config.yaml
n_layer: 8
d_model: 320
experts_per_token: 4
router_score: "softmax"
normalize_top_k: true
routed_scale: 2.0
balance_loss: 0.0189
balance_bias: false
lr_router: 0.000999
norm: "layernorm"
lr: 0.00265
seq_len: 256
dataset: "wikipedia_en"
Below are experts of layer 2 (counted from 0) of a mixture-of-experts language model. Rows are named router (the router's row for the expert), gate (a neuron's input weights, with its number), up (a neuron's input weights, with its number) and show model dimensions 240-319. Each number is 128 + 32 x the weight over its row's rms, rounded and kept within 0 to 255. Numbers have three digits each.
Before each expert's rows: a language model's description of what the expert responds to. This comes from a sample of Wikipedia text that the model never trained on.

# expert 16
Infobox line breaks. Line breaks before "- Field:" infobox lines and opening parentheses for births, ages, units and coordinates, such as "(born", "(age", "m (".
router:134164149140088103070129029150176118145117107148132082160126069107138122133083113099151144145158108137121087173091171136116114135133088130097137133160171161107113163142154126126152063130171115125102151117138124106094129155084123156181099105
gate0:144164215088153125143142099104110125175105122133114162120139136038135063117088157105196092130121074118065093123104108151090149162144161189114160139048149102160117147134131125171159100145103076197195159110159165131105164152103096189165140115
up0:103175136096114072142081133105118149131168081092158143162137118163122117133128101091121098100127099146168144114119116102130101103181151065110119120115140139098073108159151138050128103109151112121137114073132076140188170108095149123163151106
gate1:125106104133122127105063081145141117152159135133140172158168111104172101160138121158165140103146033113129089097140102159161082035094154087084083103037108155165145138098111090148137139080150160098163170116108100159145078123122166112163198169
up1:144218139166113150129098097113136152168145084077171153096136102146096133106102146116116145167150169175193132119118213123130099157162150140137088136170156080117110158165138127165180122148121118132101100137138117126141104107111152141151139136

# expert 28
Single capital initials. Single capital letters opening proper nouns or abbreviations, often at line or table-cell starts or after hyphens, such as LM, B-Boy, Half-Life.
router:137167139147095118158135126187147155083141089157173089159118201093097165123154125093136100128147111100053107134127106077101103176154149109121126081150141091117145158040104134113142143137188104105077103138196142183144175152181168134126134086
gate0:085167126123122182137185111089105113115138130140126158137123144134167111157094149156177100104179097160120126104156144163138065113091132123078125114137165095203182138111158130113093128196112097103156087099104137122149107083110115100125143184
up0:204170209151179145183137117123190072180114143173154144121132156094143143118107111111114154158128163144113101146116123096134125190153166090141174128117140157121122136100070081078142133131094134118140124181101142123151101126129117112104119123
gate1:132096126098096063108106113154134145144103164114128099148157168099189107174129096086116140112145136142159127168079177153051173095124120110168083122201210200114149094098154123160153152106127130145116076160167106117168141171107116098148144112
up1:174122182154162124124115139085186105137117128139086146140148165082131100118132116114084099128126113200073180084098117126113121132114105145119153190110107120151178110133138193127135122193111153134104095118129148081210182093071122099082076126

# expert 48
Year and number endings. Final digits of years and numbers after a leading 1 or 2 in tables and careers, such as 2-011, 2012–13, 54.33, plus IUPAC.
router:213174195108155127127127133064087064169162086135137103091126056148212119096116118113073107072135126110132129142066087111074196191118140147106154100110165105133146119129169148147132068126139118110135105061105161116117182199115163151093146127
gate0:183138142119096151135125075149055092096091049122116094124124125205109113195060162135145154179183102115139162154126126149160150102102095117159108131191080134144093130084132081145126155184107115104077153103103165156101127151127138143123126221
up0:107194141042177144124113131146135185138113105147132123131167120090102106097156114111099120143184169135126112097141165105152090094146144115095087148126104086147150108121176084110157129083134164154085140135141210128117165108119140043059114156
gate1:165142124167111099101099128151140168103171175171134115116140125123145142107133141147164160152074107101132153080131095077156125102114100134128090151112187127186140143091142161091188111103114123152089155156123191221125099105100096208157085123
up1:130176100128116127090113137067139184116145139113078117159101182152104126095098119126156136104135101066220128114121158101124186095144157142140160119121136116145125229019085128143183067112126132116115153052155113137093149188116091173128177067

# expert 0
Uppercase abbreviation pieces. Capital letters and uppercase pieces inside codes, acronyms and country abbreviations in tables and lists, such as BRN, WMA, DNQ, USA.
router:140170122148094170103123151161132083106122086154138116130081152130085080105173111169115128108151173147152155142137163136118114094150150095148127098117123096091139100082139134148170143106128050111074105047126154150105161089157156111150185128
gate0:119103153168105094128182124165084140114177131114157104112121131159165072106147089138150144141090145035052149130173068128112130136138119146157096141111092104082207096152105172100133099054105091118147173183092110098171160112124132106127161161
up0:166105120129068109135091177103105119162096137165105217103071174107082101125123105114113150109114137164131191135140113099115099149101152178139113105152168113206128065151138138136107153165108115149119152135189143062138177097115179109182080136
gate1:180052129116172107185126102109119042091093156110101144113122124141113141095153061177098103126159078137089164115126171101123102143127050149133077122082070131046118066172165158162096126160151079107122110156104145091174171138128091142171076160
up1:130148159149119123099175091165064158137161183134107110113131153079109115132179158127140162155121164172103116122080131167166169182052128095169126120139116089123083167135127126146081094195158157128164088086146150163126136125075117097166058145

# expert 38
Foreign name onsets. Capital-letter openings of foreign proper names in tables and lists, such as V-ik-toria, Kh, Kar, Bak-r, Gonz-alo, Sch-üttler.
router:109115106169067178138106124172106143140137096123132215138085162136106145170133126102131111120122140072124113152154099092138112143142115127173138121182110109062148141110106128144144111101158154094103096196125087123120127122144177114089074126
gate0:136152072126114134205139126100193114168155140182129197171180210130142119133154106173108156083119094116093115146105131054150121128160131101090138102122136049160129153153212142087135120163111152123148138151119130076152129168157134103110100116
up0:167140138180167062120109175064107133097132119159135113137125155144112145164177109036178192118119155114130183186185102088123138153091188125107188114075130127139102122141140147175114181079188124198114105096130146141134123112084147072116130151
gate1:115172142116222139171133137189155136128095158070149129103155174137109094089109129105104080154153075182132113115156137136132149151124153138149159175110141103076127111126154135122144094117077145178129191053147138146160113107090119130146064157
up1:115167111176128151113072090186082126147087141121124111074113162129135072086052145120079047137115086120104095102226131169149095097123165078102121071147123122112117111116088113127140115101137130115081154118099186122104073123104112118084141184

# expert 60
Table labels and party cells. Row and field labels in election tables and infoboxes, such as | Party, |  | Democratic, | Total votes, - Top scorer, - Status.
router:208143157113144154068134116088131170147184111167128088116154124111137150089116134078102123112160126129096056202060139116066161194163129098130164123112135164150124115130184130108158175133133166143138150118138158171140200160139091106122221106
gate0:175111093081188105185089197157132139134147177193138231092076128102171096168188090132141128146143122115080103112120096082106153090104158117132163131154101073123138170165212125153121127095119121139111164078179107095120125072158085110128116117
up0:156129150161090096140175121110088103111112176124147095096161049150161155097063124105134152097157177161193072178127111136154081143102115150130130140094129127089154135175166143110142128136031132123145108137094145146086117156167163127128160118
gate1:107149169110155071121132122128179110104119145047158130149118176176088115167119086179119148159091069135166100108167095108179068059147175169110121105199072145141146095143138128163106170180177127119080132112125109097139175162080117145079097106
up1:167125138086088119181086108189156097149102048123095174143111133152138108076127151074133166134128163146159140139120101152152158115132110082131198129131136121108140117091104127107127103139145134106171097140120121101051110129097092097115106141

# expert 22
Capitalized word starts. Word-initial capital letters and early fragments of names or terms, often after an opening parenthesis, such as " S", " Sh", "(S", "(M".
router:099137104138105119069114116182186138134166102122157101111101190087086144123131160175187098129166131164153156151161143161125133203138096145120081132138189101054108188116130137121165154145181071093090107101194115135086129159124177183111148128
gate0:154094202129087160117133133118149141174159134097155130116109170134113144172184059107103141191155151158132105094103144179110035137184117146146153091118107139054155156100123086166151066113072147169185112124178204128115142106101099076165122081
up0:167136121196139164169154113174139152075167079129155097184122167201113162129122179111068118146143139084156121192091160123081084043128051147140104072091144160135144148094140133116082168109138140118154146177141118186156132062114170110100127152
gate1:136120055114079119127193160084112186107121085081168104067081155124135149169134112133158162178130157051061121156135143114147162134148109111113132180173054137114112069127164117137104095136143082101142101178148100110157144139145121152107088182
up1:111145114146122185088096141140121119143169150125115161150168106160137148149131150137139118147170099120185127102161099146101128103089106087151114101108138146176131162087113103173159130161138125129152152107183118085125171143126127121191148086

# expert 43
Mid-word syllables in names. Syllables inside foreign place and personal names before endings like -ia, -istan, such as av in Saravia, och in Balochistan.
router:089083178117136119110093146146103103136137109117134132141134104120103132123115112149163095089139141148143089132210065151086160071139093142146137097143126131066163071157091134136110145112110134116146117063115053107082152156122135154161092187
gate0:086119113118125147153117143101153166088137064093107107149112149135111141114095131177163154087129134125109122105081148112093103136092139121127187158098146132157176130088112149129094111137119141168150062143117089109117084207067105143081097086
up0:089176113099167147079164106154100092154143108089140084115145153085196137091112078166084073142152108127156160125137136154187132151097167054111129133157129184196085162138126150118108084113105054107103173107209163146174173106122091134120124116
gate1:121135161090157170112115154118142115143107188171076151141138124062107154104125126188138149120111104211088175113112143087218159104133168109109112182040126156153100101156106133152126087182159134101160117167066135176155140132150109160114162126
up1:152097145160119114097123080125062147160131074137105163158147160120154178124122101121101129198191112097121172162095165109123143060120099119183168082096183192080133119128108068156149112137143185120120055109111150066166140173164099198134105111

# expert 8
Noun endings and heads. Plural or derivational noun suffixes and common nouns before of/and, such as ident-ities, endow-ment, version, students, music.
router:146095135097125130166137136072120186146117127127175078088149117070199155133182159157123124143114114137138150094125160121127106090134116079110101132100137097178109138176120097140127126131112130101130145126163127134121047150151161113086089105
gate0:109150024109162140058178114170131139162152101111122118174100114107111100162175103112152142162144114116130145106088214092132175128114091133141125096174145158113158065091129170160159148080120117149138082149133093126077132083160114115121114129
up0:098088181151100171182126167053167139129141165094143062129163078109132150102122187152076153133117165137158155119082118124142086132156088169128114131138092126125156117143224185132138178202077180095121111101067105127137150136124080093182148108
gate1:119096113129150117132127127187164185164132107171157085192091172073158077140103103111109049124126162061153100111129174152210122196128103176149129137151141194152154080093095121165050180115150072153127110137187094176148108144106120116139107132
up1:149101085112117096118136158133201151154105150164102153133122160167169118095142105185137155091150142157203060146123128105119124115115132178122161152153133111056161159109141131158122111125171071174135093148158156155111153175130150128099139181

# expert 39
Modals and verb endings. Modal verbs and infinitive links like can, will, may, to, plus verb-final pieces such as ote in Remote, ise, ust.
router:064179118066139141115157149126149142181153164116140100108158179160099170175125138142092110141159109120102221129141065170161129131109176068082066085100146120119141139140103066148108192181113088156197156192056115122111142115057126127146130154
gate0:164124091086121131132132109142148116172132168130089173127123126119153132133211134111087132178118068130181132144104154142089182173061088165142126176096162089125138125137134127087154107162128048141100104093184169080154106153149066148137197144
up0:100152110148123124138151126128136136140094080175113133149156086158107196156104153121164142143177166155158122137144118088168077104133170113161115132129163116141131067096144118094062188089109024073100140144142148131093195117136094122125181148
gate1:117069098127075191120126108123105087105109114149128138202056085167086117124123120116123177102129081191128138103116109116105159090176101088188090121147124068102077182136124071186096054161169164126153156107148163095116167117095147132147157107
up1:123158152122140146164168126068129177147099156180074143184178119130155135127114106110178132092117069160088130208126113133108077173071085106162166140101178116122100111123145102144099098084128133120133163109153145080106185180143144097106165050

# expert 33
Title words, name pieces. Capitalized title words for albums and bands like Love, Boy, Old, plus inner pieces such as ol in Endemol, Methodol.
router:128073098109158110163158047126128124118174085085084098049105156155165142076125134130119072173144167088144139096130116110129156106123133143115170099133114164102106171130092143090132132121105128138162078158115145100156158179173117146125163184
gate0:135170109093163096146097159131140168118153139092109126116125115152142144148139066142136136144113197163134139167157162173128085136099172106150108071148089065084149108085142143147138086173127048093142082128161156193145105100144145178073121084
up0:118147182135072066160129128135108088151151105183109060151148100118147111114100137166093112080092106138159112142116104116120178111124142090156162056101084142097113153125125120118114140178167165139091119116148104158121124153116166107109108059
gate1:114140130117073112171146103172088169111107132115162149154091159119168134153085111148180103128128123102157155070109124073133126148091199062116096147156083178151120167110127120156116135108096155135137098147107147139134091160082113160092121145
up1:155143121074120137158156128087168163143100122102130126210143160155099115119169121058098178165121144112153154188110111123157091100060145135157137059161175101193170179109134114125086114066181156152150147145181108125129129132109111146141074026

# expert 41
Copulas and predicate words. Forms of be and have such as is, was, were, has, and the adverb or word following, like remarkably, most, greatly, formerly.
router:116157144122156066185167147162135139095132175120124104143132079071169123123103101105074103176106130091135104123155128101082159104130168160098179141108087081170143134120142154205114103110131209099155122168103113179169082119073109119117154101
gate0:165149226152153114119101136057119152153137088217154153100185135105099104120094112093153141157168085146168104074104157112116164093105136158098126179177177135146131101125109147133099082187099060116097092138125161111144073127101116094135094153
up0:152095132140073064085176104130115107070159130158096102143102153104105135129121169091143080072105112136085120122154150144105117176098151119111114170089128120105156130069087112098156140091075163063116115160120085102137129146102175128134108212
gate1:142142144130192141188123151094139150147161134117125174111173156102173212109108114120105075064100097078065124127149146135121071127128111154152130146143138114152096085164093133112100089122174126112149143125097159142066056159144103169117130055
up1:127154150107134103139128042155131105083117110118115134162062093119140131117196105222076121134180128096118119148165111114127135058132112100090109142154180145138152127137173120135145120116129116153106098111162206149152143181156212156080122107

# expert 53
Adjective and noun suffixes. Word endings completing adjectives and nouns, such as -able, -ive, -ing, -ation, -ible, -ful, as in despicable, subversive, painstaking, plus exclamation marks.
router:178148062059064111128150129102124192101110052090154126134127157139189125139160088129096136130206050132139204089102156121151094127104136129153139089113203099033099099117110114168117139128101101168137118131108077119135103113122141119131128138
gate0:112095158171120081225097136136177145129110160166189100145119121098081140115115151132105129104116181183140129114112184130140166116121150186137120153137088182149116064099088117132146046153106072093120131151127085139081093124109159116150164149
up0:133100122163130080132107067141112112160082091109073162176164111119150082131099077135109134180118090063107137096193119118160086125171134147130188158172174105155113161105115118104064144116131160162126122119097188048150149116113163101123092186
gate1:099142112169092171164096112113122227156111113117151212132134144106122075112132110169123183161102144107149151114139165096083107167132122148157162190147146165207134127136174106126126164122112131135141151093130140093174122113133116150125153159
up1:113208124141166150072121159114142131175110156124152119105151068127109120143163138146126139042122162151166165072138091097097146133105123064173136118087170110104097123134102150104063116197103110112128219146118075101130139135127050127146135180

# expert 9
Ordinal and -ed/-th pieces. Word pieces like th, nd, rd, ed inside names and ordinals, plus capitalized words such as Second, Red, Old, Ed.
router:085126121142147198130094148141167109134116112100109136134111130137086129164092162110125132089141168166148152182122045134127113102160152149164102098168116181134148188158116162063140175108102117185115093173067114117132109114064169168144136184
gate0:108080164120094140171134142162114137078180085099111148099136116096095083097151167124086155094166155143122192075107101143088132158119152117094117102178124142145094133127177101088127135113167135166090116139143179187106106146139147188177155134
up0:163137158143120133198133174131111180129094134156155175168098122145057146137164106123110181147096104135191175129122120158139145125119147103083130091114100143168131157068194158182149125125115159117165106093101175151100113111185087087131133176
gate1:075121134059096129217183147112137108139119106109084134139111116077132143146133145166082149124169097106118133183117192142179105146141137100169107082155088107128162112134121120102115138117165106128074142179111113120166147148153081164141064087
up1:169122106152101151124162157103107067091126111174099150125100108164175106126164138104201149111151118152174115107149086152180117133165151118168087091110079167066085103110074119126228171142121133126160116118107119068096154162175183073136051136

# expert 13
Preposition in. The preposition in, and sometimes of, under, during, plus the word following in the in idioms like in the name, in honor.
router:128141128179113164133173095190176098169091198138140170100160141068066124105143052141119129169149067156156135095125081126136114082150147127125071116137150201080134093086110075143105140128194126094169139139082195120095119172108163121158121146
gate0:055132110094094093127153132089061169123127041120139113084056147163150170107145139147137076120128164191185091091126140114116164188146160113099151109137144128080122157136153133123111150110139083171099146176125119069096094104117161104112116137
up0:172131139118123171117076116118130113130151115142176134141138106182142122120081085175135135163192173164138146142111155145123122144109129132146158075157163155098150152058147110110122138127140102123116131081141054183128149163089120118146113143
gate1:166095122119082109064147162121152071142134155141143100125174145152160174167105139103106158158086113104116162179125126130150144083160108189098110147154179134167155129092159040148158129066136211117144059142113114125216136117140184115123141122
up1:097162224113153172079156119213108118088152230179133119138105138099123074133112150134097116118151141098111134145048078100141081081137163147146053108113156116137143097084135142136138113101115103180102128144163130089118129105125109135161110150

# expert 54
Narrative action verbs. Verbs and verb endings of actions in plot summaries and biographies, such as killed, married, shows up, lose, spared, assumed.
router:109100124104118107123114126170156153130112130095146170101127213098123119155138129127101151132108098150165114129109145145121084128114075137142164151101123118074149143120082120139100133208110192169157156113125102105155133155078130078113129113
gate0:109048167136127107125083101149117120139143153126045123125121168160061024129176087137124077184177114155159088096090154061152177155157134143120063132199152152170130070047113141078127112105106142101142131130123115136145147150112102133149108105
up0:078171132147082150106124154200128126079087085174121115187062087132136179131135137199092137139111094098141117164121103147104066131085155130121175186149149162102125129108134115169092155197088132113108095151123142100069181152117168171109152132
gate1:119126104126090144122138194116193151117134145145146116156134126168178146179121123154159159132161077088094142124117115178145180121094114120151134088183124146193142103185162097102125105091084139104118158142139117154094157135083099149100147157
up1:120097175116130132073133119163129123113086111104145151141119137118114112124153114079200085123154090127129154148102114124120161112166135177183114137144158136119165102126166186139160128072246139172135127139117117098151154150167175123109087134

# expert 57
Nationality and material nouns. Adjectives and nouns for nationality, color and substances, such as French, British, water, black, and pieces like Butter, hardwood.
router:130134103126167178099141161058160089125120129087088144100130166171127105135092149114169141182140103165117139111170150082178099117168149133158177138094091119104077172103115100124175121075123165048160130167111106132139164128170128114094152122
gate0:130144147114130116169060089149061084098083154087081106130190133149114091134165132130166131141170138147130126137112097139190134146134097124140126121209137136160156127113124171140162099131113114116106118132158127195096161160127055103099102116
up0:113104161148102115105102119085143146134111103084128119158047112140098133133100131118197059100142114138181183127089101096094144071080074150158107106164095144140127086207113087076129139108125147139130198110166165177141107099103162139158122122
gate1:117168136137154099048139136109199120124127123139092163152139118140120148116108049106140080111083074129098123108149099151204110106106156141165171107116143109177088124135113135052114123188116104131136147175104171079170180109155245150191160114
up1:160214170100104202167079106167113125201111104148116134075173146164179153097072130141156116108108220131104164110117120122144086113163208116145123130151178110108154198144140163138118144140066117160129138117083043127099155122174092085089076119

# expert 55
Taxonomy suffixes and of. Latin taxonomic endings and words like idae, ensis, aceae, genus, species in biology lists, plus the preposition of after nouns.
router:168126111181139135068152141178092138020084142090118116093198048100131075069111121157117140125094119131128147137150115179170108085142060095101156146132075097141096147125159143138134112133113080126175127148085072155082130073146146120169140145
gate0:197121120194107091093099198081169105156155150139150127129078116152156139135115114133125132115172150163137031076165118124109121146122121127135128180130155138098129109119148065123126130166096183164091102139161113109130122139134080101119092154
up0:175145128127096142133115097156144083119161107121135102149128161106089086158126116134081156221172153086129151144108130097097120141077123125135111120073156154105146099158165084137129135167126087068150088154105166132142121154088090143181132179
gate1:128157145096151156136128105105164170096116100137105132116088124125140139186119158175105119171153114111159151133120162180119125126116113140102194101137139142133180106086120078137095142122136151084135134163144071143170161138096123156129104157
up1:162109128124135104159131165110139148169129141183111158084140146066142106147112085105110153088116136112131174111114117142101200137157108122112095131130140111136074148138100090186168139113099121187085124172119145145115056132127168119182127085

# expert 31
Word-initial fragments. Short word-start pieces after a capital or lowercase letter, such as ob in Nobody, ric in prices, in taxon names and prose.
router:084184134115144151144140127076147100077130142114168131095147128160106153124093121200091135103092152134117182173127110129131146181068159180155123137094114120154154160116113111101132167158158181111111157199140177096142127116167151141174067070
gate0:173147097174144130121107110114097166115135139162154165089144136123128133155081117085094094085133144110186210125110152104169139152065129047092228116143159143138130123152156122126176158161160112165065125087177126164145152115145122117160114168
up0:106117148129122113168135176135109075110118154170123122153138165161136071170125157161141129096077111125166087096187176140138124121106168099059053114145122160064164128099143155148082139130098117104149187132102135144101116089176091141111113121
gate1:093071121116184098205109182130050152159083159113207121149114139121132128072092127150115129122121130136083116093115088099116126142067107158097140111160184142162145107090122129139157123156130154110127208140096146091189082116108137105148167140
up1:141120085138117049141138126106098153122185152127130080157082125101120152096105177149133146156123119100164123153080116132107148110142087162098216132104136112118101101120191129168068111140145096087125114131144175127122141065147146153106093144

# expert 42
Location prepositions and places. Prepositions and place words after located or in, such as at the, from, University of, north, County, plus a single b inside names.
router:111162092154103110162129094095099097140121157117121147088100160105076105113102142141141171134123166115115144109117115066177168079116150173077071100131183139151098081149139057117118112147206149075176119152080169147125115164145187134148108176
gate0:153091139116131118124118120104131160129098089115072141137120115158131089094123117141083164123105159098103134161100153094187139112113083162089131071145081171116157109067163134118156156114142095077159171147182107119100174160147137122114140121
up0:139118067139100149111178080121095097188072170166130117119154144155135109087125187112108038078217147120157122083122069064110166124184135120099064133127128111120145147152099113137122120144124082144138097130081179115092148160177112129153197110
gate1:144150108182158130138139148105115161164149096112122099125123107112149174138159164137104148124081100104172161140171137127178113114171112173151147159141164087097144104132132131082171160107128118067123167154175116150155108199163122161164102186
up1:049131107095149169137163200110105148143134139132067118110083125107151182151161178194123137144122136124117122200189106145090101104046120150064127197147132150131111097144142134096095121176183129173139098064149137131135066132139077171206138149

# expert 36
Mid-word syllable fragments. Inner syllables of place names and other words, plus single digits and verbs like gave, such as Mo-he-gan, cond-u-ctor, Hous-ew-ives.
router:086148152161117171105097115122112088173153110117114159091099114170129140071081110168157154123113076099114196139161089116166151109098129115086107171045145086151173134133161093142091155105087098156141105113198120103132128095156074125142136162
gate0:122159188082121183112130160111186188089117099121158107093132139092163081110148088149181119161132133156138115176087130134153153104157112077122142128245063130118159112144155117170112137166122114130115074210139154155093215068090086158180135144
up0:174140187180151115133127132167201202101120147136161078104102163047081071160132149143120107123127119076150166114152151097087073114132082166119117144092152123105103149047126135061097139094128157118129143175046095188144195108141117101148132194
gate1:125101090124123140158137150138108099211136111117128167137166155096177124111112204140116140127108144167142082141176160090092136167079078196099117153127113135133107205147134204111200124114167123143086078146148122093123119108102117126123180174
up1:073091108091150155118178143155135131140139142159098141101126161184167154112125136121049095187113124137100134225080139096122158094146080180102046109159128145128176134189124127158158116108159148112125115189195162109122062081161127128080109110

# expert 20
Verb stems, institutions. Verb stems awaiting -ed/-ing after was/to (began, destroy, chang), plus nouns like state, government, company, court.
router:131137098128141158096095172121193082105119131161128061132078152064088120181063099153149188058098115073129088091119147159191106139113122077169142172101119126090181157167132114164104080100121152189127072108133098232110100082154116114181150119
gate0:116137115121120173155104127138160089076083088206164153135102089087116200133062096095155130158089116115117123109144101163150151168057172149112075169140069115198146097131142147196123069093078096066128108149078099153153104132145135128100192148
up0:188065111133110078088186059116164110094162128130092121180131113102160104114086152099137108165091111112132142140130097160144139179092089125098113170127145116107115090115154196125156128145155139164133099094129116116134081121091143150125107110
gate1:106141120171116162124094165133132122137168138138068110122103070080120184132143162122160131142173094179165123139123150104081142093100107103159130134161144221132140143122168107130166160105089200061136115114121097125089116088125130123130108155
up1:134068120120118111138136123150188084105079219155139114121120110155136104071112148141103135122089106105144163130142148141146178124100144140149098098132147092193080058165070161131125129148178203158128131172145137116101142148164116144129111130

# expert 29
Double-l and n fragments. Word pieces with ll, el, enn, n or initial Bl/Fl/Bel/Will in names and words, such as Ophioblennius, swallows, Chemnitz, blizzards.
router:088151169117091150092111134114077161146093198134099163185130127119096136125102094136129131113132174158121079089140085102161055103160125115100153174112069125147125149160122166103152161163106084113133107112091138080112125135121101177148103106
gate0:125134111139184108104147174201081087123112124137136093131198095158160131088132172173057115107161072193155132190105165126086162148066112132099159139118123104187111118185161150151073112084107097139185088144120147112167145158100135182188120113
up0:125112088104073121131143142131108102085097098144132174117116132104201075131109150107101109110139151103162130201153156103108136093127088165197159129135113165108014083147145134126137089147092175135147068113149095144151127108126083101120100108
gate1:113151120133159124191132114149147099155119143122080103103134111064131153121155153126130110111121170153140156174127085190155137115117125044115132130095091144171135124144201163135190136061108138174157107143116141132160110134161124099113092073
up1:118147194087109102118070205118123175088109118099158247125136114131095094157127123151131120075089123129127103093121153173102137137128128142120109090168175140104161086161100110195164094081101136057134087153165149168084155124159104109103118120

# expert 46
Function words, clause links. Pronouns, auxiliaries, relative words and articles within running prose, such as which, who, it, was, has, the.
router:101142110153148063162152129184136163089160157095145108193127094102158149143104086104087094182102134111138121092150086110112150141167160138172179144147114074170146141125175143209173130139117193088136129151114097139146106089051105147141116122
gate0:092073137111115108105155147135147109126200107143155108140178083092142087104130172138136141128185103155083055119153105089128161119109146137097112197116153123063105200095097118149173105150168157174154122105105144168156141104128117112100128108
up0:123186118153109130176170079121081149158104064114131099179071138130141134131079098149113113199097053177155145129176122100099143130157142165133103110089118105168108127104093139151125124168116163193158162154169111165089148154109120150109173067
gate1:136164222149163130097119135182096170221096140111135139163172153124114105152109143094152182130124132124181115042164123125116074146158159083159100061101146084163187146162100112114049129140135109148146126146080200045112181101151146085170158098
up1:129076135149141125161158082130096102131119129117102136186122159200118149140122116123193140168130152131121141074122092135093111095125149101100066115115129137089114167082054104139129156153121194075092123095108094166185161134159112141122111147

# expert 40
Years and quantities. Digits finishing years and numbers, plus time and quantity words such as years, period, million, th century, %, and the word-piece "art".
router:183113141114159118146096135069089173129135055115144071123120137163200133130129158068107121143093118082158114087161090134092089101140150142108131096164091144128158089151128117140158086067108141101212053150097139135144155081150128169118123086
gate0:158162156095143100136120114146149125133120083112128139109115098175123188171133201136148173171168126094160092130113097090079100156117172092129180146188125162057154139127122128122115148149128047141124138068113163125159110080132139125112102131
up0:141133125097116135126141134132128130124143093175083134138087084193150105105094127124107136143137056190160158190153163130138104123110161136154156143205116126138115096080107143139084112161141049087143134094134127116147161112171103141102103181
gate1:118107095134107100085177082140102122168157098136112195116108187082147188103093099149119128158084063125086196155129169165136125097092161127108153168178129134125132095110125117104168091154128101060136146076129120108142110093117164105126147176
up1:120100120170152169172139134090140104119117186133114107107170109157098162121112128100170083056100162146127072096104166050141101139146084113180101134148149164064146101125151142125176142169124106146094150130171090123099140181153151144151143142

# expert 58
Suffixes and directional adjectives. Word endings such as -ist, -ing, -es, and directional or national adjectives like South, West, New, British, American.
router:145116114176160147105131133134142181101165185075137092055110089117116078084122142137132083138144123085143161117140153092161138131132094152108117162105127152167092095168121124140092139088146138121136136177126093142085143115117147111090116075
gate0:118124150130142120150094156129140134080075199173118106113155054107159153238095188059139138144194164101156134084129084083176022114083138098176170132092142155135113094145125085165133100195156096097176173148144150082107170126120112118155160143
up0:106104164130128152075109105136106134173162091152128145156221096123101128099195126137093106171059107095121124145178095081145107061101115119078167083108156155073197065086093156097077139108110091114108129094176100097152154106137124116108091167
gate1:117168138148113157032121160169140123112109160121157117166084079125110131125110120074184114070109181075113188090107076130111154104120165160193165152120082117128149133159168113161074076083157136134093134099141162098183123132154152113104084132
up1:069137113082136155079178121131149146151118123136090117166101108151115139066180063188077130150130126096130149179118142146129144079084137061149133193124105130138065182142150152091164104106170124071192095104124131144133160097116124135146101156

# expert 34
Sports table structure. Pipes, line breaks and field labels in sports rosters and infoboxes, plus mid-word pieces of place names, such as Hal-if-ax, Ste-ey-n.
router:114123128152082120194140122102147150136159053112088183194090090141111128089141148101174154036099187126103083133132071121117157144092097099086120113119109099139094132112117130147126152157105119177130116125154159116134146112135072080131149167
gate0:157183136076093106155079138076077137159106116155135134169120098117121117174161096121153149066109132112169136160133153169131144101135192143154134142153123126171129172093198119159171141131084157094108124178147104134104129124133107127180129118
up0:132121162189163175114113068147126150116147150092147154078085124149189125172127194101185169193125099124094091079126164143177130126102155126139118112139153100122119097155108152111060099142156157139097098153084135122127110106098112143108077117
gate1:124134125095148172143122133150080142048061131162114156161133062144115084137044094184160110125140107158135179116159127053120130126185173125092123092125160109172111172097125124176144098184160137155174070189117102163114104144145116116096152157
up1:094132125160095160150131135126150128177199153115047139151141098118133055063130127138149054117104174160133157120111144177065086112118160128114143099112161099117164141137151137184134140163161191062085107123126108095126124154088113144157079130

# expert 21
Prepositions after verbs. Prepositions with articles following verbs or nouns in narrative prose, such as by, with the, of a, for the.
router:130123099116167133133122134201124161131110145157172155182130205071063146127134171182102163166126064158074113078093089170122138167102126085128086093175184109138161141089098072156092146178200164082141140147107119122120124143046122064088112130
gate0:085163187122165117113135152121107149104148126106127084135186098130121198149157134123115141097149115129127111138099139108079112114124064136118109130140100093140136090083134139129145118067140105126168130141171155094131058137126112083169122140
up0:140142154098116112112116146105202172102144108139123174113114141078137140115179136130124129146145138127082107086114161108138152141103069153136112137119126090126135131118088100112083163108104114052144135125177143164161050129156111181113183086
gate1:154106128101109130092101136094135144154130176092118159095162135149106124103138064131156179184084145119142124109214086067144135160097116084117104103038136142111058137080097105132143058115156167095147071157119109197112110118110127147126112173
up1:103095145215114169121184154082121158064058093136074080203094102100128118137119139107143118124126132117174078088140124135183066177173128098096141172093159144117126177130142107186123195089139141183152175110144146081155113178168109117105116061

# expert 23
Mid-word pieces after c/b. Short pieces right after a word's first letter or two, often after c or b, such as botulism, cafés, bioethics, grapes, penetrated.
router:113099170067142163145082177121134060167101134127109153113056143112155096083096149133181133128148175133116094105105159111149125126118119189099198182100081111219079182141118144122155142114110115145127104177099170117099097138165132151103141159
gate0:081140120110111065160191166113123105125056103183123139096169153133145165113116193154138069178128134128142124173103158092134108179102188105166151087146146103116208143141102109150084134189166135144097100158140181120174144184172131139114111091
up0:132119081092129073122137151133161119067020113129093149115109164097091149113185157104149166170139076117130192145152175102093152132161135101161135126103136138114188107130194087184147144108172121167132139138136118100137129165157157114120178137
gate1:085143130117133170159099191151105138134141088177136189103124170155159133106113134128003110105110079141139143128105161147107155179172132129127091118120108116085167113072077147159153103109121220098119112098150128163135126170143081157080167086
up1:176099079136129077164154098110083113095142112102172089085147110150131126166146108141136146125105102099184144136153083063132125103086157139126090081133046130151189177136118134102140159118146126154191087147135144154172142121158179160110094097

# expert 52
Role nouns, superlatives. Family and sports role nouns after possessives or articles, such as mother, brother, club, season, and comparatives or superlatives like slower, most.
router:102089125167148151157094183121159155115110150094114089105120168035203152084113154072123158177088084104121136113139176125134138106208065143159117148121149136138138104118130144127074146089101141159222134107163147179178090153143112103118152105
gate0:126114123113110095157140116132158152136141129115119100194095120099160085090135154128126068105104139108170088156112129138132142194197143094142081114123117176124097121149165147098142084149138102116166146140130117105088120097155117119083123114
up0:064106162125146152146190119128108113153086132160080097146122058136154117121092139159138135121140128076113157107113222118109103139153141138106146226177097183137143149126157107097145160145088101100121122115126132139133116073119178147180153105
gate1:120129085082069126134104190161147147131133220159098154155132135101133138208080109169099092125103090168149099182104121140092102145115133110114131126159194130093099168059169089091135110132136137185109152127110107169115166107085141171105083162
up1:114080120202124160093111092066187119122130161128141112153122148131111130118133129111120098115111158104101133165140114083091101162114113145182102123191140132107100128102121115181194117176048078126087134115149105092128076145093121127152134112